config.yaml
moe_layers: [1, 3, 5, 7]
routed_scale: 2.5
balance_loss: 0.000158
router_logit_norm: 1.0
n_groups: 8
norm_eps: 1e-05
optimizer: "muon"
lr: 0.0176
train_tokens: 1042000000
steps: 11258
Below are experts of layer 3 (counted from 0) of a mixture-of-experts language model. Rows are named router (the router's row for the expert), up (a neuron's input weights, with its number) and show model dimensions 0-191. Each number is 128 + 24 x the weight over its row's rms, rounded and kept within 0 to 255. Numbers have three digits each.
After each expert's rows: "gets" lists some tokens that make up at least twice as much of what it gets as of all text; "mostly gets" lists some tokens that are sent to it at least half of the time. This comes from a sample of Wikipedia text that the model never trained on. Tokens count by the router's weight.

# expert 8
router:131130138115167158094104157082153109112099135104116112145116097104159134113127113093157129132157103127144100141113136137130108100160139117128135105089085116130114114158154137104090137136133118112117127096148163119096121128118096152126126104121086122152103156126115119111119133170142153113115103098122149176145094123119116124141153190158142096148094132107097115165160151120133144164104119100126177126169108126107115103106124149115163157111148118149143103141121152122122099130139130131104120142123158134190141123109125085123155147162106138108143139086136092136114129148184173118
up0:067116147138145131121126104098125121109127157098152137134138091100125148093131121145109147131128175125142107132146101108121140131101146106117089133128140158100135087154165084132124138108092165108105131095116148142127087105112131171145108119147101129117140177139075100168127139147088121110144137123120152124104109134108136146093167153132112123132138096112090092102146168177140111151173139147194110145134127148078114141099108129136123164092144142087137120100170098130157131108100119132166123149151109126100108122143130131128132124143096105155112144124120123109104120095147190157
gets: ".", "1", "′", "o", " (", "2"
mostly gets: "′", "55", "iang", "59", " Carlos", "56"

# expert 68
router:148120168139136117117152124137097138121118125133094130120093115098147101148143139142098121094130145120158172100115131177145110129081145149127076090142118127156146158151094117128118130167155131157095091105101088137082139156148077112118134143142096094160137117130102092157141112176141143113130121144127131122119125177096095147112099158141135125124107155166122102112090117096142112136145124108132140151147169128130127125105153107148162165117145101130126124157153166138077096128132129136107095116162154119165115111120099161154144121111103110097141087120120128080138148130132152141
up1:117153143135112122099153134106103131115147122156158132136135098158118109153161128130086110101108080173084113158081140126121111067105149123103139137111123136113111128125108128122162121113117102161136115128143104140150127140149123100094130188107195129118123115154120102169097163158099133131125139116139151118129113111135098134134093103163151064140129142129164110163161103069137147127148096136180142105130151115103108110125108141109083144087114086132123161113108146127111100134120146125101131141157136139135107110108127136117154135135143107099144109123134125155154085159136093146
gets: " S", " D", " M", " B", " F", " L"
mostly gets: " C", " T", " D", " M", " W", " S"

# expert 19
router:105122163162106144119065184121170173073117105131120112115117127148148139120135123097116166100148126166086126129131153125106127198122133138155102128158155130129123116108128094111095192140140129135117088113121120114104134117126143133123133115130126152203139128134133128092126121134068114058094095124158146129147143133111158129103113131117105128137105143122147093121137108117111131109124077086148095116121102098140135117150128054163159129122137127101124120109119115083112143127101175125143131099131122172113152141115119150106139132119133090107120104159158058105121116122162125108
up0:125149114088109140164114090101136140156135124163180133158146145090118135091094155115116121098123076117088128155095141134130142121111197136124146135120161122160111125116113168146122130131119151135142100168107118117096129154122145103125127171117063149119110135103144164104092155113164151157154120121127111120121147175160113106113126121145114110108115117132113140158103138085107130117135150152108131120148163068142133115115174146170142129161143135136100103104147112110143116143098125100161130128146145137127128155122128103133164117131190129098098121099103106133152113149115126103
gets: " |", ".", ".\n\n", "\n", "|", ";"
mostly gets: "====\n", "====", " ===\n", "\".", " ====\n", " ===\n\n"

# expert 25
router:177158138162158188099212092132145109074139140095126137093084133116110128155138120149120140118158135123111103088128118139118115148124102139128102100143106079131110149149139130125144103142172134140099089139118092160108116190139103123150123138066119138159162117106136138099137125160127099121123121095151137116128132164094123119136130167149115157114108116144109148073116143090158135155114149070116129134122171124135113084117146074122144121150126123121143146074146135136117167184136148132072152137170111142151118116143135137102127160095116103145110115114163122110163124147156094102
up2:138155116124146138105143120122113141112164096130140162106099097111132112173136179145102083092148103103159107159097169121142120136135109118138177149140146119121142103090095183120129157099122152142102129161124124116172149134162103165117133150148135145154131150139157122145130147111136103134083099137064116149148140070200095121145086097124098166160135146107138123112124158099094170132125137098101127130139122134133115129110111160120131112114146131161113164130088110125121121142109112152100111163105173118091101106103099152137109170106128139130157098164071129099102116133143141139
gets: " M", " D", " B", " S", " F", " T"
mostly gets: " T", " M", " F", " D", " G", " J"

# expert 61
router:126112210112164171088144142112142150149118101155132115104126159121131160152146145153089163111155123143148138107112147132137138140113139142126112117158134131148150100153101124113151145102111141139136086136119119118128130128117116138151112137094129112154147128074130118101139135100138108102122113139118163135143144092135139100094143143163099132130077137136153089183101079110114139083091129086117085086091148134132164176138107057151115157109102136097149115191140096122102099112110138109092111104106148134151147151109174109164136162129088114139144093142158108141125135144139137103
up2:136142111144094157136114133157128136162166125117150150150115127110125141128099121107120129097101138144116118111163097118123093108203126116116142140076125135131105130135135108129112125160127151128133153143103101151105171127158136170134090142111131099120148137144125092118103110155137091111119174111145128135126112113120103126115111132148133097144142090162107123096171111137091091110177147153100109146123160084159163135136111124163115147104114138134138149155160125112165130161120140123073122130104144102096198139078147132127152149131163149183132150110147098146159107176127156140
gets: ".", " |", ".\n\n", "|", "-", ";"
mostly gets: "\".", ".\"", ".", "\".\n\n", ").", "-P"

# expert 39
router:135139143125126164102175128132098138159121154164122134142149130107095145164129123105101113179145119131138142141146113137112106128121104151145132167135093106112129113105134103128062125128098100114098148112117114096090133159122130104115120131125146122191176129116097157124110142169109136155125135128156093141134161154132147118110079155117102128103135109121098124105123163129134141142098102057099154151131134144114062180106109158104126160134125142100173105130150160118096125128162150114116129120129131156138173128131098098121119207094120092102115121094118083170133125132136091159
up0:111105104141132142139131115121126094119145123164155125121149081091095151131138113162118146084162118123155201131143122086121097149134145169152100144121155119098130161104152095089159095120144121115178135122139142123126086132168141074112078129147110100116124122135169138127150126133074118156095140118132117144175129127104152103124078104164135128095131116109138110100128109130107133149153141151106144166098145108132162090134119139132150100160095130139136078116114136113129156092163119125104113150100101152126187144141107145092142128106120153088157122076114117137116103096163123108
gets: "1", "2", " that", "3", "0", "4"
mostly gets: " called", " named", "″W", " •;", "″E", " MPC"